config.toml
n_experts = 128
moe_layers = [1, 2, 3, 4, 5, 6, 7, 8, 9, 10, 11, 12]
router_noise = 0.05
tie_word_embeddings = false
optimizer = "adamw"
dataset = "wikipedia_en"
Below are experts of layer 6 (counted from 0) of a mixture-of-experts language model. Rows are named router (the router's row for the expert), down (a neuron's output weights, with its number) and show model dimensions 0-255. Each number is 200 + 40 x the weight over its row's rms, rounded and kept within 0 to 999.
After each expert's rows: "comes before" lists some tokens at least twice as common just after its tokens as in all text. This comes from a sample of Wikipedia text that the model never trained on. Tokens count by the router's weight.

# expert 106
router,176,238,217,251,197,154,208,148,211,165,337,191,207,201,201,237,281,216,192,207,170,227,181,198,180,214,228,193,180,191,217,168,236,202,168,286,199,195,230,170,234,199,226,144,168,188,220,190,256,202,186,181,216,163,246,167,158,216,228,199,168,171,246,196,173,241,194,130,191,197,180,198,160,263,222,217,87,172,215,192,245,180,201,202,200,251,221,169,206,228,155,175,218,207,199,215,228,195,223,217,173,192,185,150,130,222,216,203,174,104,205,176,369,215,200,267,201,275,202,170,181,214,183,200,167,186,234,182,276,193,187,191,223,225,168,240,166,189,152,211,219,125,124,240,261,156,217,237,200,171,163,169,184,230,320,222,189,222,156,180,149,221,210,186,277,232,226,181,185,141,104,221,224,206,183,243,195,113,174,232,202,234,196,198,185,211,110,144,184,192,162,268,226,204,214,217,176,169,159,206,238,113,137,210,165,182,210,197,192,167,155,229,114,207,283,199,312,232,201,125,198,183,193,209,221,264,216,257,108,174,184,234,242,247,186,187,151,171,173,226,226,149,284,215,256,189,167,176,198,208,243,206,224,268,131,130
down0,198,245,202,219,267,174,174,173,154,207,192,116,180,265,233,175,215,196,225,194,227,219,135,165,186,144,131,150,153,186,181,273,185,167,223,214,204,193,207,206,236,141,234,196,108,256,176,215,167,190,225,146,220,173,275,200,258,243,203,194,171,202,209,193,163,167,223,239,128,234,217,160,148,228,241,159,191,161,123,156,154,188,178,184,214,139,259,200,289,137,281,154,246,189,206,105,206,210,241,204,228,222,222,283,204,260,187,223,204,141,189,207,136,175,177,198,162,216,271,171,151,204,228,161,255,168,253,119,257,171,184,231,248,211,176,237,210,216,208,183,150,146,185,88,261,221,205,149,233,178,212,255,168,138,174,233,163,114,223,276,178,249,215,201,210,159,196,250,227,241,200,212,206,194,210,199,116,175,154,194,221,211,136,231,228,255,252,281,289,149,239,155,229,179,219,132,222,210,243,184,138,250,188,222,206,230,198,210,270,196,203,187,196,174,228,245,292,212,153,190,183,236,230,224,177,205,189,184,156,219,157,208,120,210,233,218,170,223,191,225,320,154,162,200,251,186,234,168,239,249,224,197,198,153,216,223
down1,210,132,215,199,157,198,228,183,130,199,187,192,161,191,271,205,244,256,153,184,226,252,195,235,233,204,244,196,201,224,250,218,183,193,169,238,131,166,193,185,146,209,156,272,194,200,216,245,132,219,221,226,171,225,239,170,156,149,180,181,196,162,234,119,160,193,202,123,211,261,182,222,211,162,196,173,216,209,205,193,179,178,197,233,256,216,206,208,173,182,159,159,151,189,237,154,211,216,197,269,180,182,206,203,305,195,256,187,113,143,154,237,234,219,233,199,225,219,179,219,243,202,227,137,185,168,129,226,255,211,234,232,190,257,224,201,255,263,229,151,178,160,184,290,143,133,252,177,190,246,174,185,185,142,116,218,255,228,246,250,165,162,114,164,140,196,175,216,241,217,193,159,234,147,226,249,211,281,229,221,165,205,214,118,220,223,243,127,182,176,226,138,187,161,214,164,143,181,214,149,180,212,196,106,186,137,254,210,214,267,301,226,210,255,200,219,270,261,162,134,259,250,159,259,159,246,233,208,193,163,141,268,244,136,198,159,199,275,214,255,129,166,257,151,228,202,226,175,264,204,192,230,183,207,220,161
comes before: ",", ".", " and", " of", " in", "hip"

# expert 46
router,180,162,194,208,171,83,120,177,230,234,201,231,267,181,219,150,259,164,230,251,180,233,174,148,133,226,185,252,118,232,170,155,200,161,219,195,266,164,182,143,267,235,255,137,185,207,159,248,250,194,186,141,260,183,196,162,215,190,226,160,170,205,172,161,106,194,120,117,222,238,169,243,193,245,157,212,141,176,204,190,238,170,180,228,188,204,121,217,214,224,212,204,224,210,187,266,138,171,209,172,289,206,188,222,197,240,194,204,158,208,182,210,347,183,222,177,136,218,237,133,176,214,193,186,240,207,254,119,267,172,231,132,191,240,129,205,189,220,157,201,219,180,212,167,287,197,180,236,219,188,150,251,226,235,310,242,208,205,154,180,221,305,182,175,314,192,228,191,184,134,118,192,201,217,179,226,182,126,220,241,209,103,198,216,187,215,236,176,255,219,191,175,203,196,220,227,193,236,172,190,224,174,94,237,175,204,201,190,182,181,234,209,226,231,225,245,181,224,163,138,201,212,232,186,240,258,216,221,172,140,204,268,207,243,197,175,180,244,186,207,188,175,246,186,234,174,197,193,180,225,156,205,202,243,182,150
down0,175,183,176,159,194,203,203,130,167,235,231,199,240,196,152,137,256,215,163,309,185,184,191,205,185,179,172,158,106,231,308,152,191,229,194,183,216,187,229,174,164,228,142,224,264,136,179,265,208,130,203,164,98,227,200,259,177,206,159,189,198,246,265,210,138,217,154,230,193,265,157,226,137,215,192,269,115,180,266,256,213,197,141,221,225,162,247,217,248,211,197,198,214,194,191,265,178,251,210,240,190,224,269,215,179,235,178,202,233,256,197,287,259,254,220,171,185,206,250,184,113,247,209,211,142,204,277,191,196,206,168,212,219,209,222,164,192,126,196,162,183,222,172,175,229,240,220,147,136,274,284,77,240,159,259,217,153,218,171,165,201,149,153,201,207,124,174,245,208,243,216,229,172,180,193,213,136,228,167,189,241,237,187,195,295,214,191,297,149,206,187,173,203,259,186,234,209,238,228,162,239,202,211,169,174,234,213,261,201,251,176,123,225,193,222,155,228,115,234,211,183,211,174,219,198,169,221,210,204,184,184,217,208,189,89,216,130,151,214,216,191,178,209,192,192,197,171,253,210,151,229,196,172,227,149,198
down1,186,226,200,177,191,223,145,243,167,257,234,207,196,161,285,178,186,213,220,218,187,170,165,146,219,188,232,246,230,250,190,175,92,196,197,274,234,132,138,155,178,219,206,157,175,148,250,285,212,166,203,248,152,194,177,169,176,234,230,292,139,197,181,233,208,212,182,248,275,178,170,223,216,253,183,183,167,150,108,226,216,213,233,198,203,171,186,161,220,160,246,233,158,181,215,243,196,135,273,216,177,264,201,244,112,197,140,218,254,187,218,254,107,192,73,195,128,167,210,204,193,181,223,196,189,217,238,205,159,237,205,253,169,176,213,218,236,190,211,217,174,173,183,241,181,164,145,161,188,245,230,289,202,206,229,161,255,190,237,218,240,263,136,200,101,207,204,230,194,227,222,208,212,193,230,132,145,265,157,176,220,146,193,248,210,234,185,170,195,120,219,163,218,192,169,186,242,220,218,249,168,197,131,236,227,208,197,206,200,232,244,183,174,158,195,281,173,259,201,130,237,186,314,153,221,138,163,164,247,238,166,253,179,158,182,201,272,235,230,260,276,184,224,192,216,216,247,237,224,155,201,183,158,246,112,200
comes before: " of", ".", " in", ":", ",", "s"

# expert 43
router,203,265,204,194,208,137,199,154,220,235,215,209,240,173,247,213,327,171,204,195,167,194,220,185,125,243,187,254,179,241,172,202,245,138,225,181,282,138,166,218,298,203,217,174,200,181,181,240,291,210,191,141,219,186,211,220,196,206,219,136,130,198,231,176,211,206,152,165,191,237,192,164,167,214,152,270,125,162,210,170,200,163,244,210,175,222,150,190,173,204,210,182,253,219,218,229,108,230,202,211,175,180,247,223,139,254,253,197,176,208,209,262,324,207,229,204,273,184,245,150,176,199,165,217,198,128,215,167,291,167,139,179,258,183,198,250,186,176,195,185,209,177,164,178,243,220,222,223,164,139,188,173,212,216,278,229,221,195,172,196,186,232,195,167,314,229,199,182,194,148,105,187,201,153,86,219,181,91,199,210,210,214,237,188,170,203,96,207,251,175,235,260,174,182,255,197,167,192,153,215,227,162,79,190,155,223,210,215,211,209,215,169,138,207,228,180,248,229,205,140,207,213,208,244,175,262,213,215,152,217,190,231,172,178,175,163,196,248,162,151,191,147,274,201,222,205,176,215,172,176,288,217,176,268,158,167
down0,277,162,182,212,235,230,197,270,171,244,259,227,200,227,165,232,221,249,206,220,261,121,206,232,181,157,210,172,159,204,169,221,185,182,261,174,146,151,198,225,176,150,203,213,247,184,184,197,216,196,168,230,156,245,239,219,235,197,184,224,181,188,153,207,165,200,171,202,207,163,263,178,155,169,177,271,315,207,214,237,210,217,208,259,173,161,202,185,188,223,240,203,136,182,138,199,165,203,159,198,93,197,158,192,142,238,151,210,153,247,214,226,211,159,246,193,149,231,237,220,212,210,76,262,187,202,163,221,226,199,219,190,192,215,197,253,170,213,182,207,231,186,210,228,293,169,164,159,245,176,212,204,161,206,194,144,223,111,257,205,194,200,198,195,344,224,259,173,222,184,196,248,209,221,193,293,264,155,155,191,208,166,180,281,159,161,185,107,154,183,199,55,206,223,170,136,198,138,250,272,243,163,221,175,218,225,202,150,270,199,246,201,176,265,172,189,234,177,222,281,188,234,140,127,212,185,173,174,169,143,219,208,135,197,224,218,251,176,192,163,275,223,162,223,243,261,186,200,151,141,192,224,164,255,204,179
down1,186,131,192,168,200,211,268,202,172,194,204,249,184,203,161,112,212,148,218,191,146,123,212,175,160,129,108,233,141,111,184,170,273,182,173,144,248,168,123,232,203,171,221,276,187,217,184,212,221,239,167,214,153,254,203,168,236,186,157,119,211,231,164,137,179,186,219,206,193,244,200,162,214,105,171,136,158,282,260,237,141,233,122,134,172,221,209,260,151,211,168,212,260,180,171,307,212,214,150,184,219,228,210,208,214,213,267,270,159,169,159,246,194,198,240,144,235,255,195,233,171,150,189,177,173,253,284,197,189,180,220,185,211,176,254,175,176,199,232,176,243,163,166,205,229,250,216,222,232,254,228,139,221,123,258,190,242,271,157,181,238,223,204,267,213,236,181,300,254,222,114,236,207,275,205,244,178,203,230,207,194,227,180,182,236,220,183,214,169,210,231,206,206,194,183,178,217,296,181,217,231,211,206,178,184,219,167,175,143,181,144,219,245,210,136,151,149,243,198,228,218,250,175,271,213,228,173,174,189,233,187,208,157,181,258,212,166,135,197,228,219,298,163,210,212,147,237,253,216,153,177,229,231,172,201,233
comes before: ",", ".", ":", " and", " |", " of"

# expert 50
router,141,207,202,228,222,179,118,132,246,198,203,194,207,184,242,172,258,203,213,224,212,214,189,179,120,262,199,203,187,202,201,186,251,146,200,213,266,128,214,167,276,229,271,119,169,218,165,221,285,189,185,194,238,212,225,174,190,191,196,157,204,156,226,144,168,218,184,131,231,182,191,185,218,295,162,202,205,132,55,186,216,160,211,211,160,239,199,136,217,249,248,156,131,232,242,203,143,176,191,219,223,194,170,182,163,253,174,211,243,214,193,231,314,193,201,174,201,158,213,192,204,269,195,196,184,209,217,162,300,194,132,151,223,220,198,216,190,249,143,174,194,162,160,204,248,214,200,263,208,201,177,246,166,237,192,223,205,233,156,221,187,276,213,172,328,267,242,194,193,178,159,165,201,226,188,200,128,126,189,216,245,129,207,201,131,231,134,193,231,202,192,230,245,192,217,221,190,189,179,229,221,118,71,189,159,151,246,178,239,204,209,185,107,194,270,258,179,242,167,185,220,225,190,181,248,188,173,161,136,189,182,220,229,243,181,174,254,202,210,196,234,128,261,195,161,201,138,180,214,193,146,195,213,258,241,129
down0,249,159,213,172,158,226,212,220,169,164,194,184,264,237,190,145,223,206,209,211,213,246,168,179,190,213,207,212,216,174,243,184,154,191,175,123,236,227,185,259,293,230,189,196,226,197,200,306,176,193,172,218,279,239,213,170,206,257,214,161,150,207,179,240,138,212,222,171,229,237,203,239,201,178,268,184,169,187,249,81,170,213,179,151,196,146,220,124,201,192,228,256,225,273,81,228,164,225,215,179,220,223,226,126,252,159,181,172,174,145,167,176,216,165,244,144,156,220,169,157,177,169,169,132,255,173,212,177,253,154,161,129,193,181,222,240,217,227,165,192,173,199,135,140,241,195,173,246,193,193,163,193,202,220,191,194,150,131,227,186,275,178,217,233,374,121,213,223,159,202,230,272,214,192,152,157,238,161,160,183,215,185,256,242,190,245,183,226,210,167,164,198,113,260,171,175,199,231,234,218,180,158,192,177,260,188,220,160,217,217,290,240,208,140,213,214,296,224,143,227,175,227,190,251,207,177,157,210,230,279,198,196,160,223,243,146,238,240,183,209,191,186,250,172,153,172,202,213,200,181,294,183,230,218,268,254
down1,195,184,190,234,230,275,143,238,186,230,267,244,225,229,164,257,264,202,284,206,175,144,180,229,220,257,217,239,149,220,263,138,105,234,202,216,187,171,243,155,150,236,215,210,287,225,219,192,242,189,195,157,201,174,120,139,187,166,189,190,243,153,200,244,186,205,170,213,196,276,166,131,175,154,150,243,206,153,194,238,139,117,198,194,219,212,101,180,184,228,212,192,164,180,189,174,278,115,152,244,130,229,211,204,135,276,198,205,200,216,194,239,214,238,207,200,193,258,136,208,233,210,236,223,148,128,171,320,189,185,238,156,192,153,167,170,185,143,162,235,109,236,295,176,175,194,223,227,177,160,240,247,219,236,245,172,162,169,207,186,116,227,217,217,141,205,186,228,180,260,184,208,203,276,211,195,189,186,216,168,201,232,170,201,208,222,256,205,260,228,166,174,190,228,245,167,211,217,184,157,246,239,142,159,226,131,182,202,236,182,245,234,247,198,221,212,187,210,306,162,225,123,186,231,180,153,200,216,224,222,175,191,221,227,179,247,172,185,159,165,198,119,229,228,171,282,268,235,217,150,143,130,235,191,226,191
comes before: "ed", " to", "ing", "al", "v", "ation"

# expert 61
router,182,182,191,236,206,121,159,181,211,226,241,208,245,167,243,198,299,203,203,254,184,216,192,151,161,234,227,289,169,232,171,159,189,189,201,149,222,150,242,198,224,223,262,121,171,175,232,221,245,182,164,140,245,178,296,159,183,151,193,151,162,193,171,187,200,204,196,101,225,230,177,225,182,239,247,201,219,130,146,176,206,159,203,186,143,228,183,193,208,258,261,183,228,213,185,224,155,228,186,215,173,241,201,161,164,206,164,157,167,160,206,212,261,223,195,202,193,259,248,221,177,240,213,200,199,184,269,154,282,155,204,162,217,171,197,200,235,175,112,195,232,133,191,225,249,290,198,307,198,173,155,187,154,264,258,207,199,180,168,190,241,237,196,155,313,223,238,196,178,108,102,218,186,165,211,195,205,148,208,211,174,188,208,186,127,237,150,137,232,197,216,199,198,197,255,209,175,189,172,230,249,156,63,227,191,186,242,224,247,160,218,220,204,209,237,199,198,283,150,127,193,184,167,158,215,202,204,255,64,206,157,243,184,235,197,181,281,241,219,174,219,163,231,228,179,185,139,196,199,198,278,236,196,254,171,168
down0,169,182,172,127,229,171,166,153,236,133,222,152,237,167,237,295,214,204,170,190,223,146,211,217,251,215,222,230,238,206,176,185,239,227,86,189,277,246,166,210,242,179,177,150,218,220,177,89,201,207,222,164,279,215,167,205,183,132,218,189,142,231,273,297,158,150,216,218,196,223,174,180,143,238,188,244,234,195,172,166,196,138,249,191,81,177,242,184,168,196,198,220,227,244,194,162,179,167,165,188,219,150,234,186,263,207,224,256,206,222,262,222,262,204,167,163,190,183,156,216,209,180,214,171,147,165,212,217,242,194,265,229,232,126,213,170,226,305,91,274,233,182,246,207,212,218,175,217,173,214,187,172,219,186,196,179,202,179,202,251,190,218,139,224,223,190,63,181,242,114,171,183,206,274,159,250,192,128,190,169,222,167,152,183,210,205,203,234,210,190,201,199,187,220,160,142,199,211,215,198,250,188,157,292,95,266,205,243,236,191,215,135,202,288,206,211,215,241,212,185,215,196,183,187,191,150,266,149,168,129,210,199,232,168,251,238,206,204,230,206,224,222,216,218,132,200,216,200,175,212,242,228,206,200,299,169
down1,230,214,240,230,198,240,125,228,176,215,192,130,220,249,203,208,215,264,188,156,250,207,193,174,220,254,218,220,242,150,231,138,111,164,255,182,247,188,183,177,174,139,156,188,181,232,232,186,247,220,252,199,259,225,199,151,232,235,276,230,266,181,254,214,232,155,205,267,195,166,240,235,229,191,209,149,306,207,180,248,197,211,233,177,151,140,160,251,195,149,183,207,161,100,199,158,274,214,157,239,240,207,222,210,168,197,218,215,200,169,144,148,171,199,137,158,146,120,169,226,215,89,190,196,191,207,94,251,162,185,216,199,145,207,169,242,250,143,161,232,203,260,282,260,164,183,145,95,206,198,246,192,195,159,222,122,191,231,259,191,221,199,293,224,186,158,138,189,227,144,209,245,147,214,216,230,251,300,221,198,206,247,185,199,226,160,191,271,192,202,211,198,209,252,187,191,136,165,167,112,197,171,190,205,214,145,209,115,212,198,220,169,167,196,269,192,195,207,188,166,202,165,215,158,167,186,248,211,203,110,176,210,194,178,185,161,228,201,201,230,173,316,160,210,255,218,207,242,236,209,208,241,211,189,235,213
comes before: " |", ".", "–", "7", "9", ":"

# expert 88
router,170,166,225,225,224,188,142,180,176,202,258,216,257,146,207,170,259,210,237,251,145,212,192,147,96,203,177,281,144,248,166,176,170,164,198,187,187,148,168,238,275,207,258,105,147,145,197,225,268,157,220,171,233,185,255,161,153,224,196,160,166,220,236,158,184,211,176,100,192,236,192,196,184,240,224,199,163,172,132,173,253,122,228,236,75,218,156,202,152,262,218,218,237,250,222,226,212,231,212,175,181,218,199,169,154,240,261,183,188,217,145,210,234,187,185,184,221,240,244,181,173,174,227,200,271,168,275,108,269,145,160,176,208,237,196,201,228,190,167,179,198,138,212,205,230,215,184,243,170,197,92,165,207,277,300,253,186,202,168,199,222,253,183,175,300,218,262,194,188,94,144,218,189,208,160,234,229,206,176,243,200,177,196,185,121,208,196,172,201,217,259,192,224,186,267,218,220,211,161,234,251,137,66,190,167,197,225,169,199,206,164,219,205,213,241,176,192,256,200,141,208,218,222,162,190,227,215,253,145,172,171,192,184,222,168,177,197,200,182,217,213,140,242,218,159,234,214,175,187,168,259,181,187,252,192,119
down0,192,189,160,162,226,228,288,163,202,200,185,238,120,143,195,181,281,304,154,183,228,204,217,137,229,222,190,252,204,181,242,142,210,217,266,197,216,220,173,138,288,223,223,134,162,230,224,139,152,132,221,173,261,259,226,212,186,240,248,186,255,244,228,185,178,191,210,124,144,221,271,169,165,237,231,199,183,158,180,282,156,115,201,150,154,189,190,211,197,151,238,189,253,243,183,248,214,223,245,207,254,140,195,172,221,195,122,213,162,230,175,198,182,150,236,151,212,177,159,187,276,219,178,185,131,207,207,221,269,143,272,196,208,140,171,209,182,195,147,262,220,223,226,182,194,229,278,215,203,215,272,193,129,271,204,218,213,171,264,269,64,192,151,224,136,186,279,223,189,195,204,205,201,225,195,227,218,231,177,145,124,156,213,224,182,167,206,193,193,203,209,200,243,203,112,289,177,238,178,169,163,295,217,205,205,162,222,188,247,237,171,128,170,226,273,212,230,194,241,117,193,234,149,197,190,205,202,138,248,155,133,203,198,180,208,209,221,189,217,175,194,198,256,222,207,188,175,173,168,176,185,225,215,194,190,146
down1,212,192,181,154,197,150,181,212,230,208,158,187,187,234,216,186,173,114,210,186,196,174,215,201,126,246,183,247,191,138,192,191,215,184,162,173,317,245,216,219,163,173,188,179,172,249,240,179,225,193,199,135,183,159,221,187,217,182,213,208,204,221,245,218,195,227,130,194,135,160,193,167,193,270,191,250,211,197,166,238,171,192,176,158,184,245,191,157,239,212,216,177,167,259,201,164,108,224,168,235,196,232,219,225,236,190,291,223,259,114,237,269,199,188,181,237,169,147,303,166,197,163,252,208,167,263,246,283,181,175,181,173,267,181,268,210,124,144,216,214,211,216,178,213,241,176,196,290,221,214,261,137,167,260,134,165,231,211,192,182,227,195,186,249,312,175,219,257,200,198,199,171,295,151,220,146,233,125,199,205,229,137,177,213,228,141,192,242,207,154,227,210,158,231,149,217,244,142,229,242,217,211,166,230,168,229,165,116,127,264,222,151,194,188,160,205,255,177,241,208,157,182,231,154,259,189,296,183,204,197,216,224,270,209,250,250,222,78,118,200,228,179,221,217,170,160,272,182,168,133,193,221,197,221,198,182
comes before: " |", "|", " 0", ";", "–", "\n"

# expert 63
router,175,261,196,188,180,121,160,131,249,209,238,207,269,214,216,220,312,198,218,225,214,192,185,169,167,207,185,265,151,238,180,184,226,199,208,239,231,193,148,215,247,282,249,151,225,192,171,208,239,48,161,237,268,230,257,165,190,199,184,138,192,192,264,154,181,164,156,60,190,218,186,173,177,216,175,231,112,181,255,162,199,163,192,137,76,201,148,221,195,239,195,231,265,233,210,263,177,215,163,224,261,204,178,166,217,184,172,196,179,223,209,162,337,203,200,210,185,206,268,141,229,214,216,215,198,159,234,134,243,175,186,252,213,256,234,207,192,191,173,186,249,168,173,188,263,217,196,273,171,219,184,206,194,279,205,246,190,151,166,238,159,232,126,203,291,209,233,210,189,122,156,230,190,153,214,199,219,100,201,220,235,120,196,236,180,221,161,235,236,191,155,194,218,203,232,217,183,199,133,219,225,126,142,212,181,202,215,237,218,154,189,237,188,173,272,212,221,184,208,185,206,186,216,253,219,226,215,228,160,180,175,204,241,231,128,195,149,288,200,224,231,161,183,181,214,172,151,215,219,196,194,192,182,216,142,164
down0,192,183,201,198,203,235,185,190,250,240,208,193,184,259,254,184,224,124,184,192,150,193,237,194,129,167,214,127,211,178,146,127,202,211,156,163,183,192,219,191,202,211,180,243,185,209,211,102,193,198,204,226,218,208,259,287,221,241,206,236,201,188,217,236,191,139,253,181,255,203,181,202,212,231,249,226,246,260,159,300,200,175,296,238,188,188,166,126,245,262,242,163,180,158,181,128,207,209,275,209,204,220,220,182,224,156,181,222,270,238,183,172,201,236,159,291,184,294,166,234,215,147,172,129,208,150,201,219,171,176,165,195,164,280,130,173,204,147,234,152,206,198,239,174,192,216,137,210,184,179,211,175,244,267,163,241,114,224,152,124,207,255,152,235,274,176,254,224,231,174,273,202,122,181,205,166,216,187,183,232,240,175,141,213,194,214,144,213,256,211,281,104,169,155,248,224,207,272,230,233,202,249,175,221,177,250,186,156,244,112,175,217,108,232,205,153,249,177,158,182,205,195,162,184,168,213,177,223,267,213,184,178,223,202,233,186,128,197,248,237,131,128,222,234,179,181,264,157,206,231,152,207,176,159,191,250
down1,217,122,202,276,176,226,143,204,166,239,182,242,236,102,147,257,218,251,164,150,187,67,194,203,189,222,225,187,188,183,222,195,166,245,186,178,179,167,126,208,168,169,253,214,154,236,207,258,220,230,167,237,270,180,209,146,219,187,144,189,196,242,187,232,217,205,203,201,210,113,237,249,270,208,216,278,203,203,209,217,196,253,229,135,236,228,207,247,197,127,231,192,158,210,205,159,192,208,235,242,121,189,206,199,245,220,181,282,148,239,182,192,154,177,233,168,169,244,160,178,213,247,125,239,192,182,233,219,221,186,144,156,206,215,194,188,241,222,210,219,204,259,234,172,153,189,155,182,124,180,193,183,257,246,169,261,284,166,186,150,127,171,229,102,189,239,201,154,237,222,198,190,192,198,265,168,200,218,191,225,70,180,213,138,195,200,179,178,119,187,229,174,200,241,158,172,215,167,296,209,216,197,210,261,232,211,204,237,221,158,183,230,150,238,252,255,238,255,183,231,188,214,100,220,197,271,245,188,262,217,201,161,183,175,268,203,205,241,201,202,236,215,137,98,123,118,232,168,187,231,208,245,207,176,232,229
comes before: " of", ".", ",", " in", " and", ":"

# expert 20
router,191,196,176,231,192,127,171,146,209,219,240,223,267,139,192,193,282,158,187,228,182,155,267,172,180,226,218,342,170,226,184,126,172,216,196,208,187,175,208,169,239,190,274,124,180,196,223,230,239,206,186,171,243,176,243,168,165,184,196,170,190,190,202,222,190,254,179,81,208,238,191,181,182,213,233,265,133,206,228,211,238,185,245,280,142,211,219,189,184,202,241,231,224,224,228,271,145,213,213,228,237,247,180,218,161,235,209,153,207,239,237,232,342,194,194,183,235,206,237,184,218,222,260,180,243,191,194,71,272,161,200,189,257,207,200,228,175,184,150,223,213,136,214,204,293,193,235,234,210,207,151,163,150,283,177,218,153,193,179,201,168,223,228,149,284,182,207,218,180,119,139,191,168,199,215,229,163,100,159,221,175,145,152,222,193,217,176,182,184,241,179,181,188,172,260,195,164,197,137,183,205,125,76,222,163,207,180,216,192,201,157,160,163,175,231,206,265,298,161,244,213,189,183,152,188,188,224,209,139,141,151,263,221,184,227,228,192,199,178,198,255,181,234,183,242,217,211,157,210,201,247,202,175,275,187,154
down0,219,184,156,121,188,153,225,195,228,172,185,257,169,154,253,231,154,234,247,187,189,134,155,265,147,204,221,264,222,155,253,191,176,222,144,218,212,256,175,239,167,166,187,229,184,172,258,191,274,171,233,212,213,193,205,219,208,194,167,182,303,210,170,184,256,261,222,203,248,156,192,226,193,162,235,242,178,139,217,193,225,233,181,158,249,222,188,152,174,184,191,252,138,225,169,197,168,165,186,188,158,154,149,233,201,238,306,208,279,146,182,251,249,221,253,196,231,155,155,265,216,212,253,261,185,185,149,214,144,193,264,181,241,191,253,179,140,186,191,241,206,287,203,247,174,142,209,233,202,207,149,173,171,221,280,143,197,204,233,152,193,185,225,208,68,189,167,164,199,276,139,168,225,150,183,199,169,157,257,189,197,217,252,184,195,173,164,232,227,210,193,170,183,173,182,217,176,128,184,213,263,272,239,111,135,200,234,190,157,252,225,172,252,198,195,222,190,225,195,175,246,221,229,227,141,191,217,249,162,189,205,200,217,179,139,209,203,94,241,310,131,266,226,171,235,171,260,251,194,184,146,221,129,143,233,155
down1,184,116,187,195,200,257,201,228,110,219,134,178,170,195,202,175,149,207,244,215,199,268,225,193,162,114,182,214,137,246,187,163,155,107,227,137,198,223,142,173,217,285,174,171,206,186,154,219,253,214,218,171,233,154,139,230,236,183,185,131,206,179,237,101,245,200,295,226,182,181,168,130,202,254,209,180,249,190,215,203,116,216,175,227,177,229,225,182,246,243,242,175,224,259,222,157,220,204,185,207,229,279,242,252,142,198,197,308,222,169,231,157,142,248,196,184,148,267,226,181,263,165,159,242,209,304,198,177,203,130,200,186,133,253,254,254,218,145,259,258,143,176,216,251,192,164,255,199,224,275,206,208,195,223,233,218,203,239,158,209,218,169,189,133,189,221,317,166,203,155,201,248,208,209,208,177,233,201,227,216,196,167,229,188,152,222,160,185,225,184,197,194,157,150,167,154,176,170,205,206,223,203,217,203,191,130,173,176,256,125,231,209,234,120,154,216,223,213,206,179,227,177,230,207,223,245,199,220,150,234,204,244,297,156,227,116,213,207,209,147,145,166,160,202,189,196,255,223,261,234,222,201,114,198,199,229
comes before: " in", " that", " the", " to", " by", " on"

# expert 67
router,159,203,193,235,170,166,164,173,195,184,198,232,197,165,219,135,288,198,235,214,163,208,194,200,123,249,200,270,155,196,167,176,230,208,152,192,243,184,211,188,280,205,249,125,195,181,185,227,246,142,185,228,256,122,262,168,207,194,181,142,152,154,191,203,226,225,220,130,187,220,218,164,149,247,196,222,265,150,152,197,183,133,200,166,94,213,197,172,248,209,182,200,279,237,200,245,189,213,157,251,179,219,156,180,201,210,230,196,165,176,207,261,247,184,214,188,175,216,214,178,224,209,240,199,199,152,259,208,268,177,146,143,239,216,231,195,200,233,174,197,226,94,218,212,265,264,184,203,202,203,91,203,193,288,269,235,223,151,192,206,203,232,253,168,302,213,258,185,178,137,130,205,230,175,159,216,188,123,191,235,222,205,188,218,181,204,143,161,173,206,163,154,208,214,281,203,196,195,137,170,227,127,38,235,162,165,180,212,185,176,196,187,228,208,275,194,169,261,182,182,181,201,187,181,182,170,220,188,148,155,221,204,266,226,225,170,285,175,154,211,212,144,291,181,227,191,122,159,217,242,262,168,173,283,208,167
down0,137,175,207,176,149,184,258,245,194,235,187,166,158,274,206,204,282,216,151,164,188,209,217,185,231,179,142,240,216,237,161,294,203,279,184,230,163,104,225,203,220,206,193,169,183,164,177,261,195,167,168,220,244,228,226,156,162,158,263,217,224,214,172,190,181,196,183,103,177,243,157,237,195,189,192,255,198,169,182,236,222,205,245,219,192,195,206,234,192,302,177,168,225,260,165,245,108,236,241,176,266,218,164,151,229,147,185,258,174,194,184,225,190,213,241,196,201,225,221,187,257,197,252,205,133,160,139,278,195,159,157,239,104,191,153,308,241,228,191,198,227,229,219,194,168,122,128,270,140,246,218,230,241,221,134,228,202,305,230,185,207,217,96,165,290,305,243,161,198,194,173,199,195,206,133,184,195,231,270,157,158,201,199,174,169,227,211,129,106,178,226,180,206,205,191,138,160,200,206,236,253,164,220,179,255,240,165,206,212,214,276,230,209,221,183,216,177,218,209,221,214,150,202,183,209,212,199,209,183,196,153,225,239,152,165,222,161,181,162,121,241,162,221,221,182,222,236,183,132,219,212,121,203,157,188,241
down1,216,157,166,231,169,287,182,174,223,218,256,211,229,174,247,174,195,217,215,202,171,185,253,207,209,176,191,244,148,122,187,248,204,135,142,249,213,223,282,213,163,216,224,159,135,168,217,186,201,100,228,182,247,154,168,185,202,180,199,150,168,213,259,213,204,254,172,248,229,184,165,238,152,142,203,177,221,202,210,176,198,216,274,180,158,275,150,280,247,171,227,213,212,185,106,201,214,192,214,186,177,235,129,188,243,159,113,243,176,129,222,215,133,178,183,218,241,176,238,204,238,218,200,241,131,246,254,235,218,179,229,196,180,212,247,282,121,218,190,180,174,197,253,246,160,232,184,173,283,167,250,251,259,125,205,216,207,147,160,210,231,216,207,213,59,151,122,193,195,304,244,203,202,190,255,168,256,176,241,130,213,261,254,189,214,133,193,249,221,194,185,199,182,232,142,144,151,208,163,225,149,167,202,109,167,228,248,164,142,209,227,267,251,250,183,185,190,250,205,186,144,242,191,232,194,208,225,225,218,204,246,199,155,188,192,223,164,180,219,268,248,166,213,165,202,183,146,258,183,255,154,214,252,177,195,167
comes before: "th", " |", ".", "–", ",", "5"